config.yaml
rope_base: 1170.0
attn_scale: 0.125
init_std_up: 0.0331
lr_mult_o: 4.0
warmup_steps: 200
decay_fraction: 0.77
decay_shape: "pow"
Below are experts of layer 7 (counted from 0) of a mixture-of-experts language model. Rows are named router (the router's row for the expert), gate (a neuron's input weights, with its number), up (a neuron's input weights, with its number), down (a neuron's output weights, with its number) and show model dimensions 0-255. Each number is 200 + 40 x the weight over its row's rms, rounded and kept within 0 to 999.
Before each expert's rows: "comes after" lists some tokens at least twice as common just before its tokens as in all text. This comes from a sample of Wikipedia text that the model never trained on. Tokens count by the router's weight.

# expert 5
comes after: "\n", " (", "-", "\n\n", " \"", "/"
router,135,168,170,193,203,252,197,240,153,226,133,238,209,187,258,232,188,175,239,259,169,236,247,211,235,160,259,241,275,254,139,171,232,210,299,216,176,179,172,249,200,223,127,225,183,224,267,146,130,180,169,227,215,160,201,160,219,228,201,182,199,194,172,218,175,179,213,204,232,178,127,172,203,219,218,179,207,156,141,154,162,220,136,281,195,202,183,147,232,219,151,208,219,97,225,175,175,195,140,187,235,150,230,231,164,166,210,203,195,226,219,150,235,171,149,227,224,241,195,162,203,191,172,194,139,261,209,213,240,242,260,227,142,201,190,238,204,204,205,244,247,154,163,189,180,162,155,181,180,149,253,216,142,148,116,161,178,125,191,159,305,166,261,195,184,179,199,234,169,268,165,198,240,171,207,185,175,152,208,184,239,185,170,170,147,296,132,232,243,132,189,241,150,203,195,129,206,184,224,95,225,170,280,204,272,104,162,176,153,248,216,186,232,209,199,230,249,148,224,147,156,175,208,229,178,221,276,222,197,134,198,250,218,224,171,137,221,172,205,152,168,268,192,162,265,202,254,179,226,194,271,185,207,152,123,194
gate2,233,258,234,171,177,249,161,146,261,207,236,219,270,270,169,198,239,153,184,224,188,228,159,181,203,139,181,265,232,180,113,235,169,190,202,238,201,133,227,127,217,243,214,157,219,220,163,170,132,196,184,207,172,159,253,136,282,198,205,172,271,265,194,187,241,151,145,247,221,173,194,182,262,220,178,212,250,273,130,188,190,148,211,175,189,227,276,183,226,153,176,158,205,167,180,184,151,159,145,193,207,172,150,238,127,213,194,141,178,105,195,77,266,253,209,143,222,189,160,173,170,226,154,215,203,210,232,175,162,219,190,181,212,160,167,224,208,212,154,196,194,209,197,214,196,231,281,160,159,202,119,286,190,218,141,163,281,188,230,199,212,232,169,208,157,167,257,229,188,182,163,202,211,267,214,195,178,166,246,130,95,242,151,183,254,231,170,203,278,209,200,178,282,201,208,166,225,196,271,197,155,198,169,180,183,189,176,284,194,196,160,246,146,211,244,195,238,182,192,145,138,251,168,239,203,232,194,178,249,194,161,140,217,166,148,127,184,263,177,148,147,230,273,211,223,213,222,169,209,154,198,185,228,200,193,269
up2,235,197,165,213,146,155,220,209,211,216,157,171,171,211,216,213,155,229,224,146,229,250,253,202,249,173,272,275,179,219,240,242,173,197,94,193,170,256,201,165,245,139,138,202,190,184,217,225,198,202,244,240,194,249,208,270,156,267,216,286,200,173,243,215,147,125,217,143,181,176,201,180,221,190,188,147,172,241,270,181,220,190,159,201,148,124,133,221,222,215,201,233,146,271,241,179,268,207,213,212,221,241,248,202,278,184,258,240,244,213,169,226,184,193,235,139,194,195,220,145,232,203,259,188,204,208,207,211,256,173,202,209,164,198,207,193,108,158,209,173,180,248,199,127,198,232,196,145,262,187,221,261,115,268,198,194,191,153,219,285,113,197,269,203,272,180,150,178,174,161,215,177,171,209,204,239,157,196,110,166,190,244,201,131,228,145,253,274,173,189,205,185,203,144,270,239,206,240,204,214,207,136,204,233,208,217,225,123,258,212,222,235,228,234,175,202,225,219,244,257,208,162,223,210,288,207,184,194,215,171,175,232,198,227,99,210,142,268,213,139,185,245,212,212,273,247,169,295,234,160,243,156,203,172,239,250
down2,311,198,106,198,184,169,191,176,204,194,252,232,235,200,231,241,213,169,193,196,234,199,177,270,272,136,93,233,227,194,161,191,218,149,282,212,174,230,239,264,185,168,152,214,200,231,211,199,186,188,167,184,177,268,218,212,228,139,148,233,170,179,274,198,219,240,165,213,270,213,198,140,133,190,229,196,206,226,206,304,183,109,165,162,213,163,212,247,188,213,154,210,183,173,225,244,275,216,177,149,235,207,269,149,172,194,230,179,157,119,163,213,237,173,194,137,223,187,213,205,190,154,219,213,122,143,186,127,237,166,168,166,156,175,260,242,212,187,251,179,165,220,194,235,167,207,186,137,186,201,178,112,245,196,284,123,195,246,165,94,187,103,213,150,231,169,240,235,237,152,161,266,182,138,211,160,223,212,183,156,166,211,151,224,161,242,286,164,157,230,213,215,250,191,218,196,199,199,181,186,132,250,177,180,236,193,180,242,156,223,222,252,170,185,240,175,153,150,193,189,271,167,167,238,173,104,208,231,249,196,153,243,199,245,155,237,217,194,191,241,239,129,202,216,142,219,189,249,254,209,182,235,221,204,194,194
gate3,177,240,206,209,246,253,227,215,219,212,144,195,272,200,173,198,214,204,185,211,191,226,199,164,170,165,157,301,279,220,228,212,210,224,270,228,156,116,204,199,188,209,179,202,268,199,132,220,254,165,157,175,123,221,201,189,225,219,194,163,213,171,203,224,140,124,224,226,195,196,140,226,176,207,210,231,177,197,230,138,110,249,242,230,128,265,222,188,183,191,103,224,181,194,262,207,233,164,204,213,213,231,219,189,196,167,187,213,206,195,211,296,203,279,235,202,170,182,235,202,227,168,157,219,173,269,203,165,251,205,109,239,206,113,206,317,286,140,162,285,152,175,196,219,194,192,207,178,290,195,176,200,204,217,202,224,181,286,133,174,183,192,83,209,146,127,200,163,196,194,189,180,193,174,173,166,197,226,195,138,155,183,209,256,209,214,152,176,197,181,219,226,138,189,230,239,232,274,96,120,237,183,179,169,186,198,113,253,193,180,210,150,119,142,173,265,197,200,228,189,222,155,169,190,252,231,172,205,230,221,239,213,213,188,231,141,189,209,196,123,223,254,268,249,219,217,219,192,219,205,187,198,248,247,115,194
up3,136,200,225,199,133,115,242,188,188,228,221,194,229,159,216,146,172,195,217,270,236,159,199,223,187,162,150,222,196,200,218,144,153,206,183,248,96,250,199,154,155,131,220,181,122,150,207,184,150,232,212,144,290,183,215,204,275,168,156,208,185,233,178,146,140,144,156,157,255,209,235,232,238,199,238,184,235,225,211,177,211,198,186,194,243,202,288,257,191,189,194,204,240,208,160,171,188,176,227,215,233,192,258,279,212,146,283,147,252,77,118,211,206,96,182,185,166,267,181,225,132,187,227,245,208,226,199,180,93,214,173,203,167,197,234,192,247,173,187,146,205,133,167,244,193,173,268,186,219,239,174,176,156,224,220,212,229,222,174,230,217,226,186,200,190,212,210,227,175,276,174,202,184,197,238,216,241,228,217,155,166,145,217,252,148,278,240,141,267,243,241,186,208,172,242,220,242,216,150,161,173,159,173,158,216,181,220,165,215,157,221,162,156,231,182,267,159,229,272,159,191,214,238,191,241,280,260,177,176,184,178,275,220,200,245,209,219,196,287,157,178,255,148,228,146,256,145,162,199,252,231,226,132,210,191,186
down3,263,195,189,232,228,188,259,183,221,175,129,227,226,174,192,242,219,222,184,113,205,184,235,223,247,190,138,226,160,163,215,244,114,277,179,160,253,166,163,156,235,187,143,244,231,125,231,195,247,271,223,165,161,185,140,140,218,185,200,125,225,155,199,231,194,170,145,203,181,131,236,211,182,250,240,113,258,170,206,228,99,264,217,180,198,149,202,212,212,215,184,197,251,213,236,194,169,188,135,183,162,149,187,228,228,187,204,235,153,155,147,272,129,187,233,169,196,207,248,189,210,220,196,148,210,154,200,206,197,250,179,162,213,190,226,257,213,220,203,211,148,140,120,184,230,174,246,217,190,225,151,85,183,173,272,125,179,195,232,256,257,182,266,174,188,252,141,133,196,257,178,266,141,110,164,155,190,182,189,159,240,161,201,213,145,159,182,232,196,195,95,176,184,190,275,190,179,224,222,217,168,193,174,130,238,239,137,235,154,203,127,228,154,214,186,203,179,167,227,240,182,194,125,182,227,201,177,206,209,191,238,165,236,201,259,154,179,182,237,159,218,196,179,246,175,194,213,298,151,179,148,158,286,218,183,217

# expert 1
comes after: " |", ";", "–", "|", ":", " ("
router,131,148,193,229,180,220,198,124,157,201,181,206,151,190,234,185,151,185,225,219,169,208,233,199,259,195,272,174,180,235,148,204,255,229,238,257,157,161,250,186,230,179,169,235,195,224,196,88,179,179,148,244,243,213,262,154,227,223,201,187,248,201,194,185,189,220,143,197,160,157,140,165,210,252,195,217,217,262,223,204,200,150,222,174,171,199,262,142,216,257,223,230,202,132,219,147,214,210,168,209,220,273,216,226,187,161,145,263,173,245,222,271,218,227,156,217,190,205,180,169,176,234,148,175,198,188,256,161,228,202,268,187,179,109,241,215,157,202,185,160,261,214,144,234,233,173,218,187,182,216,248,274,218,220,180,156,294,169,195,228,223,178,269,197,179,154,235,270,250,189,148,279,176,184,201,200,170,173,232,190,338,329,180,243,131,271,169,191,198,153,193,205,157,215,245,189,209,203,229,141,177,294,179,165,170,182,165,121,189,173,268,204,257,189,185,187,180,203,114,95,192,188,212,267,148,153,215,273,191,155,176,222,216,244,152,220,141,245,211,183,159,222,156,193,243,227,214,258,224,237,240,192,213,151,170,182
gate2,207,225,293,233,281,160,181,205,228,195,298,199,150,212,232,226,179,233,143,227,219,262,241,247,275,153,229,191,220,161,151,219,223,177,206,241,237,211,189,203,136,179,147,146,250,157,154,172,139,232,156,205,199,245,203,131,217,234,256,248,239,179,190,250,177,152,135,192,223,255,198,261,191,130,233,238,227,264,173,253,235,168,238,175,221,187,196,140,245,135,153,196,168,210,203,152,161,180,147,190,235,142,277,167,212,134,175,175,167,185,213,211,253,252,141,200,139,180,275,183,238,191,192,140,249,167,254,218,166,152,195,205,190,198,205,194,191,203,199,182,152,178,345,186,255,168,142,201,184,240,207,210,270,204,197,208,160,206,200,197,216,205,203,113,149,222,289,245,250,227,187,219,243,258,240,150,225,199,239,97,205,235,144,287,129,224,199,224,199,177,243,165,184,227,209,188,182,210,193,194,127,225,193,250,207,233,136,168,133,150,162,196,165,202,204,206,196,188,239,164,166,179,162,224,184,145,227,231,238,203,192,211,177,197,185,214,260,191,227,195,196,92,144,242,91,232,183,257,166,197,159,222,192,209,254,196
up2,181,135,213,208,244,220,195,199,217,190,233,204,248,261,173,133,201,163,191,153,201,174,155,142,167,233,270,201,235,163,217,126,227,197,218,302,165,198,223,214,194,229,148,238,289,250,224,139,183,190,185,170,231,164,178,170,238,142,250,221,170,200,225,198,232,281,98,226,178,252,151,194,277,213,212,258,178,205,170,235,287,180,249,172,245,220,151,199,213,240,259,174,121,148,177,153,269,133,207,235,167,177,224,166,210,179,112,211,269,222,163,193,193,243,190,223,256,196,199,208,231,202,252,197,180,227,166,153,196,166,210,202,201,185,182,189,194,244,194,200,169,159,247,171,193,182,207,215,136,185,149,189,145,235,226,261,329,162,182,272,235,204,184,180,170,211,235,210,233,226,214,76,181,304,230,249,210,185,231,134,226,198,181,183,162,157,184,213,134,237,205,121,211,199,216,196,233,219,175,224,145,230,189,190,137,240,194,239,244,204,202,166,209,160,201,245,154,208,169,186,233,230,264,223,138,185,259,177,182,87,231,257,208,209,228,241,234,241,168,150,196,142,189,265,166,234,235,118,197,185,121,175,182,206,235,145
down2,208,218,134,255,237,259,196,224,218,162,188,219,129,305,236,236,192,225,189,167,273,312,192,135,163,159,247,250,306,153,235,239,177,199,208,173,125,182,227,166,142,225,168,181,186,164,259,250,228,193,271,193,205,185,185,197,291,203,261,181,219,212,199,214,227,194,239,220,227,172,127,204,249,219,226,280,169,221,198,224,161,141,217,207,216,198,139,225,180,220,253,239,192,241,167,208,159,175,192,196,143,213,213,225,249,143,211,179,194,136,237,231,192,204,181,257,229,188,213,78,123,196,189,178,287,289,163,192,220,171,212,251,189,190,243,226,192,176,241,135,163,136,211,191,211,174,198,149,190,244,222,202,159,209,195,209,235,199,170,137,169,256,161,236,147,268,186,130,170,194,244,229,248,204,237,278,252,164,204,241,164,211,215,188,224,169,233,225,233,215,207,228,200,237,166,162,247,89,219,228,151,228,234,171,209,218,182,88,195,148,230,192,176,206,185,202,164,202,245,197,283,209,237,197,182,164,188,150,176,193,155,153,193,234,173,239,220,123,232,207,165,247,198,193,242,149,260,186,139,181,241,187,250,237,252,286
gate3,209,211,230,151,220,171,137,233,221,182,241,197,166,130,281,241,211,148,241,160,163,225,222,234,185,196,209,226,188,191,167,272,132,255,196,213,194,190,181,174,206,189,183,241,237,216,174,130,170,250,159,216,216,228,235,185,205,197,201,215,232,205,194,163,236,183,127,239,111,147,237,226,239,210,163,175,255,265,263,198,142,190,284,201,246,157,203,149,206,210,265,218,166,220,203,171,132,151,150,142,214,228,270,227,157,172,177,227,166,158,155,227,244,228,164,189,206,163,205,179,129,232,221,177,222,248,173,227,222,195,194,163,222,180,250,194,219,203,270,120,212,122,213,227,165,245,242,232,191,150,220,192,231,198,216,205,194,189,165,219,226,203,222,142,240,238,165,253,284,258,149,179,245,186,267,230,165,155,230,271,263,220,203,129,165,205,132,169,259,237,165,176,239,211,137,173,263,238,209,184,175,237,214,217,151,228,250,176,161,179,155,299,229,191,243,281,204,216,193,149,197,267,254,148,205,126,253,162,292,189,242,190,239,204,135,292,275,267,229,223,233,241,252,158,227,223,182,156,158,177,149,239,261,246,205,262
up3,149,128,226,199,232,245,199,218,225,157,226,197,176,193,200,173,207,253,238,193,266,239,140,165,178,285,201,264,176,204,269,212,215,224,196,183,148,173,168,218,241,185,225,241,215,235,214,134,253,211,208,194,213,214,227,210,145,228,204,291,207,256,174,157,171,168,278,184,168,242,167,90,203,184,151,181,135,205,226,228,256,217,273,247,250,230,184,154,173,212,176,237,169,160,216,167,220,222,213,193,153,213,224,232,186,145,206,234,255,181,160,188,207,253,212,194,240,200,141,228,198,170,254,146,113,198,181,234,344,182,182,193,120,258,186,215,143,182,262,179,200,227,209,168,204,201,150,173,213,261,163,196,160,199,116,191,151,217,238,246,235,173,189,253,135,186,203,152,164,222,227,208,221,124,212,186,244,195,292,148,216,209,157,206,210,270,226,286,234,180,184,206,213,290,242,293,198,176,249,141,225,102,150,213,277,216,204,270,236,210,233,233,241,158,154,157,229,190,172,232,219,200,197,211,258,213,201,255,203,264,203,242,230,269,148,169,218,180,163,177,191,212,258,226,232,220,245,244,183,206,126,247,250,176,248,197
down3,178,141,223,186,221,152,161,220,216,193,232,69,214,271,260,187,220,165,199,207,219,129,245,152,201,185,231,188,234,205,203,183,189,246,185,255,206,204,148,204,107,221,185,126,171,204,236,192,263,243,233,176,132,205,248,207,167,251,222,183,257,202,135,230,175,211,217,185,201,223,215,177,217,213,248,147,240,194,124,155,175,251,197,192,248,217,226,241,251,259,284,177,221,187,234,197,233,175,221,115,219,218,203,159,195,198,228,173,268,178,171,138,227,132,216,216,204,173,186,207,156,181,194,189,224,262,161,247,140,274,177,148,234,254,187,265,238,202,250,166,169,187,206,142,157,274,193,263,199,190,143,156,196,229,196,218,277,153,226,127,229,177,185,185,243,216,239,262,236,291,215,243,235,215,223,237,267,263,180,197,187,142,199,197,175,218,160,227,185,221,176,282,229,163,168,190,189,174,183,197,197,264,253,193,255,126,162,102,225,171,199,145,141,217,243,216,247,164,222,165,270,218,224,249,157,164,187,259,181,190,187,170,252,264,213,163,122,254,196,201,244,208,208,178,108,220,160,144,144,160,222,220,223,273,268,175

# expert 10
comes after: "=", "|", "-", "%", " =", "\n\n"
router,166,207,179,216,144,251,231,146,185,188,143,197,132,210,176,223,175,219,233,235,176,227,246,237,206,253,285,254,196,179,212,229,263,160,261,208,126,271,208,267,203,165,169,225,192,250,264,155,168,197,144,254,218,258,227,243,180,225,289,188,223,200,198,198,236,173,193,287,250,129,197,114,212,212,239,194,217,154,183,181,165,158,223,185,202,188,200,220,157,215,258,200,212,200,196,195,131,156,200,160,221,193,194,157,246,148,218,260,226,311,240,232,201,227,216,231,202,216,185,123,180,314,220,155,266,184,234,213,224,175,209,197,183,164,182,208,156,187,231,265,228,166,172,206,172,125,190,253,167,212,254,229,147,207,177,226,309,145,185,160,258,197,256,202,159,236,143,276,209,173,242,237,159,191,185,225,143,186,226,103,268,203,284,209,166,226,184,294,220,179,242,224,172,207,189,181,218,287,195,149,187,196,262,210,208,189,138,146,131,159,203,204,178,165,282,176,211,184,129,148,239,187,168,186,201,189,187,237,184,203,132,254,204,185,175,212,154,76,236,229,159,205,205,206,202,202,251,226,213,175,193,204,203,151,224,233
gate1,276,206,249,215,193,182,208,226,265,240,224,237,162,167,172,162,195,259,241,249,227,220,239,276,205,302,224,240,164,189,150,219,245,218,129,170,203,204,160,206,234,167,170,82,214,215,272,199,196,200,190,172,239,245,231,179,273,223,174,213,226,228,263,223,172,142,221,231,235,250,199,207,229,174,164,176,179,232,186,186,198,244,220,167,231,196,236,233,231,176,189,231,198,158,195,250,181,160,197,248,190,181,195,163,185,179,188,168,266,256,201,282,246,144,163,201,250,178,229,208,212,271,246,228,226,216,185,136,239,183,240,159,240,204,247,172,221,217,195,147,259,275,181,259,221,213,220,187,248,209,83,214,173,192,255,203,274,186,203,177,212,253,183,178,227,189,165,237,182,117,240,142,248,179,147,256,172,195,271,210,158,187,213,222,148,229,177,254,246,117,206,178,166,237,189,196,212,258,247,162,259,263,139,157,235,187,153,199,125,181,197,247,240,184,249,182,225,204,196,145,203,142,211,130,240,225,177,262,144,173,152,134,245,306,220,236,191,180,175,250,176,204,114,190,185,210,148,189,109,191,249,288,136,232,230,194
up1,145,247,273,256,224,117,139,202,224,178,179,201,226,260,213,201,218,162,172,251,182,165,210,130,195,265,213,204,234,208,131,212,194,131,200,234,131,199,175,210,164,232,197,202,194,197,190,141,194,214,212,189,142,163,200,113,185,198,245,279,183,215,185,168,293,223,217,153,246,142,133,121,117,236,81,158,217,228,175,154,187,208,204,205,251,274,246,151,189,222,229,260,211,152,216,146,179,170,254,214,160,173,152,220,305,181,313,175,202,272,166,212,224,291,222,229,175,230,221,246,160,261,190,240,119,192,212,207,197,226,237,295,236,228,180,198,197,236,218,127,226,166,227,180,139,234,154,176,257,196,198,295,162,227,162,148,180,224,237,208,216,168,239,247,182,216,195,186,214,204,149,259,206,144,181,135,163,230,151,213,177,100,151,235,194,254,212,164,158,251,149,170,174,197,208,248,189,147,181,250,204,192,232,197,262,268,174,245,209,131,161,168,180,208,219,177,223,238,215,201,177,177,193,149,225,244,201,222,214,229,185,277,210,207,256,164,219,248,200,204,202,188,154,178,222,194,177,234,197,159,194,247,217,220,160,215
down1,204,164,240,240,264,225,159,228,151,232,171,232,226,270,255,134,179,156,159,258,164,158,271,204,208,214,180,189,186,125,193,217,243,214,198,207,186,196,234,276,194,237,205,259,214,157,219,166,195,232,186,290,155,191,209,180,205,240,204,162,160,252,241,210,159,181,168,276,152,320,222,155,146,181,234,194,269,228,251,182,162,179,84,190,241,123,212,198,261,287,171,124,224,192,192,130,246,198,198,267,140,123,221,177,166,184,220,198,256,186,189,170,232,190,230,233,189,170,192,191,259,170,238,262,151,157,164,204,225,184,233,143,218,217,199,193,234,244,231,266,203,205,125,239,232,194,174,192,192,186,233,102,308,186,221,227,266,256,202,194,227,178,172,232,173,135,188,211,130,174,137,170,178,239,178,216,147,217,206,194,150,264,228,264,233,145,148,239,264,175,231,139,196,165,220,217,186,217,250,193,158,257,188,151,230,196,244,189,170,192,255,262,244,173,250,205,271,161,182,170,128,174,199,190,180,208,232,257,174,240,188,221,225,192,240,204,262,235,185,221,170,188,277,186,161,185,165,202,159,220,222,241,224,200,240,266
gate2,181,199,104,206,213,186,189,207,212,133,175,213,229,206,240,129,177,243,206,213,216,247,256,179,219,188,258,226,262,236,197,193,179,202,158,194,173,246,207,227,178,218,182,221,176,261,173,139,158,194,165,187,286,259,168,174,172,173,211,132,178,181,206,270,285,185,277,259,143,263,252,193,195,239,179,168,190,231,157,128,151,220,257,175,180,159,209,256,259,137,207,192,210,214,262,119,216,186,233,142,226,124,194,146,248,210,182,126,221,165,252,204,189,203,175,180,188,218,114,168,246,310,256,227,174,234,216,106,186,111,200,216,149,257,224,136,204,173,218,245,214,206,255,195,184,240,225,178,233,205,265,220,127,170,128,246,225,204,196,203,212,245,178,163,258,215,200,188,266,251,184,199,210,164,179,245,260,201,114,196,236,217,148,160,209,168,194,214,299,265,226,192,156,206,236,173,255,252,135,209,276,262,169,219,166,190,170,180,171,224,240,178,214,220,193,194,162,199,221,277,221,147,253,202,208,176,185,230,165,204,184,189,273,179,187,192,149,177,217,187,245,220,202,206,203,281,193,166,127,189,199,266,154,143,222,274
up2,217,177,140,220,208,193,302,236,248,243,183,195,171,167,182,216,175,175,161,200,182,218,263,224,247,174,152,242,132,169,207,170,214,241,235,257,191,199,229,118,110,203,149,171,168,188,213,234,203,191,143,170,186,152,187,202,163,225,188,196,213,174,170,146,219,275,170,147,217,185,186,180,258,172,176,167,172,183,265,296,194,179,208,130,166,206,217,253,164,195,125,226,179,182,246,124,192,129,244,223,242,197,211,190,162,188,194,240,175,238,146,150,251,124,194,153,245,269,132,146,209,176,143,129,181,206,232,199,182,121,172,169,214,191,190,182,207,198,129,180,226,170,201,214,191,202,225,277,267,185,170,223,208,199,208,220,198,184,182,158,152,262,177,187,232,248,137,214,218,134,174,242,182,209,92,229,164,155,173,194,147,250,209,161,134,168,142,205,223,132,202,226,200,174,237,211,198,244,119,188,214,113,221,216,185,196,203,212,216,233,124,185,249,142,197,208,263,210,113,182,136,235,158,204,194,128,223,238,218,233,214,129,276,124,215,179,237,237,305,202,228,172,240,249,259,250,268,196,230,127,179,196,216,224,147,213
down2,191,85,201,171,198,168,197,159,217,175,198,270,179,162,211,169,104,138,187,187,202,231,212,138,258,170,133,233,234,191,208,173,223,128,178,253,196,229,156,173,223,216,166,187,195,224,220,134,201,205,202,278,147,234,170,232,173,238,143,187,218,208,275,183,222,166,168,149,217,186,233,202,303,138,138,249,206,194,170,201,247,165,205,166,176,163,213,168,151,226,198,226,151,143,181,217,195,190,254,184,199,158,187,166,226,175,175,204,217,204,301,186,255,181,198,185,218,154,167,244,208,247,188,196,195,205,182,169,226,237,201,166,213,208,237,216,201,224,120,281,206,202,286,161,228,219,251,221,190,142,133,194,176,170,249,197,213,178,171,197,245,213,239,194,272,148,228,259,250,212,172,250,187,193,215,232,196,203,188,208,186,138,132,191,99,182,209,236,192,211,236,170,206,166,263,203,127,126,231,194,156,169,226,188,212,169,166,147,215,193,228,123,210,309,163,125,222,245,105,213,200,220,261,153,184,176,272,184,208,143,278,220,228,206,64,200,148,330,213,210,181,161,179,186,211,208,231,235,141,209,164,209,193,195,139,158

# expert 8
comes after: " |", "|", ")", " p", " C", "M"
router,217,188,221,184,173,252,219,151,204,225,256,186,161,274,196,196,266,183,243,247,221,230,242,129,130,195,166,156,256,238,189,164,221,261,270,231,136,115,244,215,209,141,155,253,200,164,258,138,219,182,236,255,227,219,230,179,269,244,215,192,246,183,225,142,259,194,175,180,158,189,135,225,183,211,235,174,226,152,185,214,165,229,189,256,150,182,222,234,209,202,290,214,215,183,241,249,169,274,186,219,174,222,223,174,181,170,186,230,195,224,238,175,234,211,207,261,138,237,146,190,114,194,169,126,196,134,224,156,181,235,235,155,179,171,154,204,128,167,178,189,161,160,194,223,182,205,242,255,173,153,240,270,140,292,164,160,201,198,259,143,259,196,279,174,134,222,221,225,241,207,137,244,143,185,167,197,137,181,197,70,155,194,190,205,192,223,153,181,184,158,315,202,173,215,190,152,203,260,224,192,239,204,231,176,223,129,178,174,168,188,213,179,250,192,201,208,204,128,177,190,189,171,195,168,161,140,243,195,209,131,194,237,252,199,187,188,241,148,225,136,148,244,219,235,249,214,238,228,264,200,207,254,231,111,140,228
gate1,231,194,223,278,215,276,106,133,139,199,157,253,232,222,171,137,190,164,152,212,166,206,157,210,178,174,200,181,244,222,173,151,168,283,306,140,214,228,255,246,132,181,189,168,196,185,154,137,164,231,243,280,186,226,268,171,289,250,218,264,210,167,181,177,244,194,204,200,208,279,236,220,206,235,168,163,226,174,193,267,210,188,149,147,237,166,239,241,156,214,157,152,121,137,192,200,214,179,186,197,182,118,196,175,157,284,190,146,195,274,193,198,271,237,208,212,200,180,173,225,203,164,179,158,233,156,289,192,235,199,244,213,217,137,212,180,197,233,139,207,216,260,201,185,144,214,187,205,170,193,199,204,229,157,248,250,166,215,184,205,243,188,241,291,182,232,176,148,206,216,141,223,189,271,126,150,200,207,229,204,133,180,215,207,271,182,182,229,147,205,233,212,177,247,210,214,223,197,205,232,185,227,189,211,169,154,144,219,108,123,121,136,221,178,231,210,226,167,171,164,184,179,225,239,120,168,156,165,263,174,207,222,227,212,150,89,185,229,140,217,225,210,198,202,214,117,228,199,187,207,215,171,139,257,216,246
up1,226,190,197,216,250,186,179,193,151,178,191,203,176,255,191,240,226,245,238,188,226,215,201,260,152,149,193,129,255,171,132,209,161,285,206,214,250,200,201,186,274,189,194,204,244,228,244,231,192,185,141,181,275,173,202,214,211,265,241,189,173,147,229,271,175,251,200,153,292,196,115,154,123,218,165,191,211,202,287,214,246,175,250,250,264,292,166,191,189,191,215,213,218,210,232,187,192,188,195,176,252,79,191,196,239,251,235,224,210,235,185,174,165,241,199,190,226,112,74,240,172,118,219,170,219,150,237,210,157,134,139,215,157,155,195,195,202,240,211,146,194,217,201,186,166,199,183,201,205,145,123,161,196,216,180,189,269,176,212,152,137,206,265,256,218,262,164,108,152,191,174,279,131,207,186,178,196,149,203,176,150,197,231,227,164,188,196,222,197,168,222,205,201,182,223,192,157,182,179,176,178,121,206,158,222,227,232,163,224,147,149,246,270,207,243,153,243,220,243,200,239,249,145,174,279,199,174,172,236,196,160,167,151,187,213,211,169,253,175,201,265,135,247,255,274,169,214,239,250,184,174,142,205,146,223,151
down1,207,250,180,219,215,169,242,212,162,179,221,189,176,210,181,229,194,154,268,208,272,129,224,189,232,94,231,132,153,142,213,179,236,213,170,191,213,223,189,218,235,137,210,154,149,160,232,244,129,257,153,201,174,216,237,204,171,254,257,247,226,242,131,217,177,233,245,246,142,137,218,143,172,268,153,219,260,163,171,216,281,196,282,168,232,234,136,292,181,190,209,138,190,190,164,127,195,165,163,227,194,179,134,206,226,183,199,159,160,126,277,172,242,205,186,213,208,134,237,213,203,166,187,243,221,248,197,196,206,195,159,175,201,231,201,88,263,193,158,249,188,227,222,231,204,245,250,236,189,159,191,243,215,268,184,180,266,167,138,222,197,196,204,146,191,218,165,177,149,257,212,171,227,266,277,197,197,191,182,259,165,215,169,274,132,278,198,124,248,268,153,178,193,223,213,185,234,213,214,231,186,188,130,175,223,232,270,193,190,268,228,201,205,196,162,276,147,216,205,241,190,247,142,161,239,164,218,210,280,241,153,138,191,199,253,150,212,185,255,147,189,168,156,135,157,214,199,180,251,196,174,236,234,211,211,246
gate2,234,187,266,159,217,151,210,171,202,281,191,212,200,201,161,192,180,159,164,163,258,219,186,210,156,273,211,174,264,180,172,229,263,155,192,193,173,201,204,182,289,192,159,186,184,182,221,233,263,90,176,210,158,302,195,175,159,267,189,179,198,214,245,203,190,193,217,237,222,203,187,176,196,255,217,185,174,194,200,224,277,162,200,232,219,202,133,227,241,176,243,130,221,161,220,234,168,211,233,200,257,293,228,204,160,166,272,171,107,152,135,199,223,249,208,174,183,199,207,161,140,227,233,158,177,190,201,196,190,209,229,218,199,173,115,201,180,141,177,185,192,214,195,180,163,235,170,277,170,156,167,223,162,144,233,132,291,128,270,179,176,156,179,180,218,150,216,206,246,145,212,140,226,245,175,200,217,126,135,112,168,207,215,257,189,198,176,184,98,174,177,131,134,270,222,130,178,208,144,159,158,185,229,132,173,140,281,251,160,161,220,281,227,149,211,194,182,175,203,188,180,221,264,169,240,165,214,183,176,166,234,170,198,217,156,170,201,132,177,246,152,172,199,233,262,220,183,284,172,134,212,127,187,193,179,167
up2,251,219,204,151,190,226,230,211,273,193,214,221,149,160,227,231,128,207,169,228,179,243,120,159,150,177,155,201,230,234,135,176,145,210,179,222,260,258,202,186,243,215,100,163,148,222,243,178,261,194,195,144,163,229,186,215,236,234,168,171,234,276,276,195,160,189,228,176,138,168,169,183,243,236,173,220,221,223,120,207,191,117,111,177,239,295,149,235,223,249,183,243,192,228,234,186,164,153,214,211,172,173,196,240,221,218,280,142,199,100,185,126,172,182,207,182,245,235,154,235,175,186,140,242,251,223,199,238,219,104,142,160,175,239,216,237,193,144,167,208,152,250,245,204,165,182,224,235,175,190,125,133,190,235,216,217,204,211,142,214,203,190,141,232,185,254,228,166,217,132,155,177,221,171,190,239,126,291,200,220,224,199,253,211,194,206,236,192,172,178,258,251,182,126,146,166,240,184,253,213,200,162,140,204,193,221,243,144,217,150,210,136,225,233,146,296,186,189,216,205,228,147,153,181,193,179,224,170,211,144,208,284,147,166,281,197,161,200,242,188,212,223,171,246,198,213,210,254,217,236,233,183,199,139,147,141
down2,229,178,194,242,252,216,173,243,203,283,250,140,245,195,160,168,193,154,280,238,191,200,208,184,167,227,233,183,279,179,224,222,148,134,230,161,166,176,161,223,138,239,223,224,152,161,211,178,173,129,119,171,233,285,129,178,175,160,223,198,185,149,217,187,230,201,153,175,230,235,178,150,167,270,189,167,37,225,163,212,183,202,129,174,259,240,210,259,219,206,228,226,209,216,175,238,134,192,129,181,184,264,156,187,200,190,265,180,119,233,262,213,235,196,172,213,177,260,217,223,203,209,219,148,184,316,220,216,176,189,237,205,213,185,181,282,181,161,254,119,176,241,224,182,215,286,228,181,231,220,194,113,210,134,240,153,156,262,119,141,163,198,264,220,235,214,158,145,223,150,193,139,202,259,204,241,183,193,209,190,167,191,221,158,188,229,263,203,194,218,166,203,218,169,197,197,146,185,198,202,254,152,219,180,156,120,215,186,164,201,151,194,182,216,122,211,199,187,249,216,186,176,215,125,226,154,179,199,246,194,234,204,178,229,165,212,163,224,234,224,168,154,142,208,302,225,188,136,138,198,202,185,218,200,130,220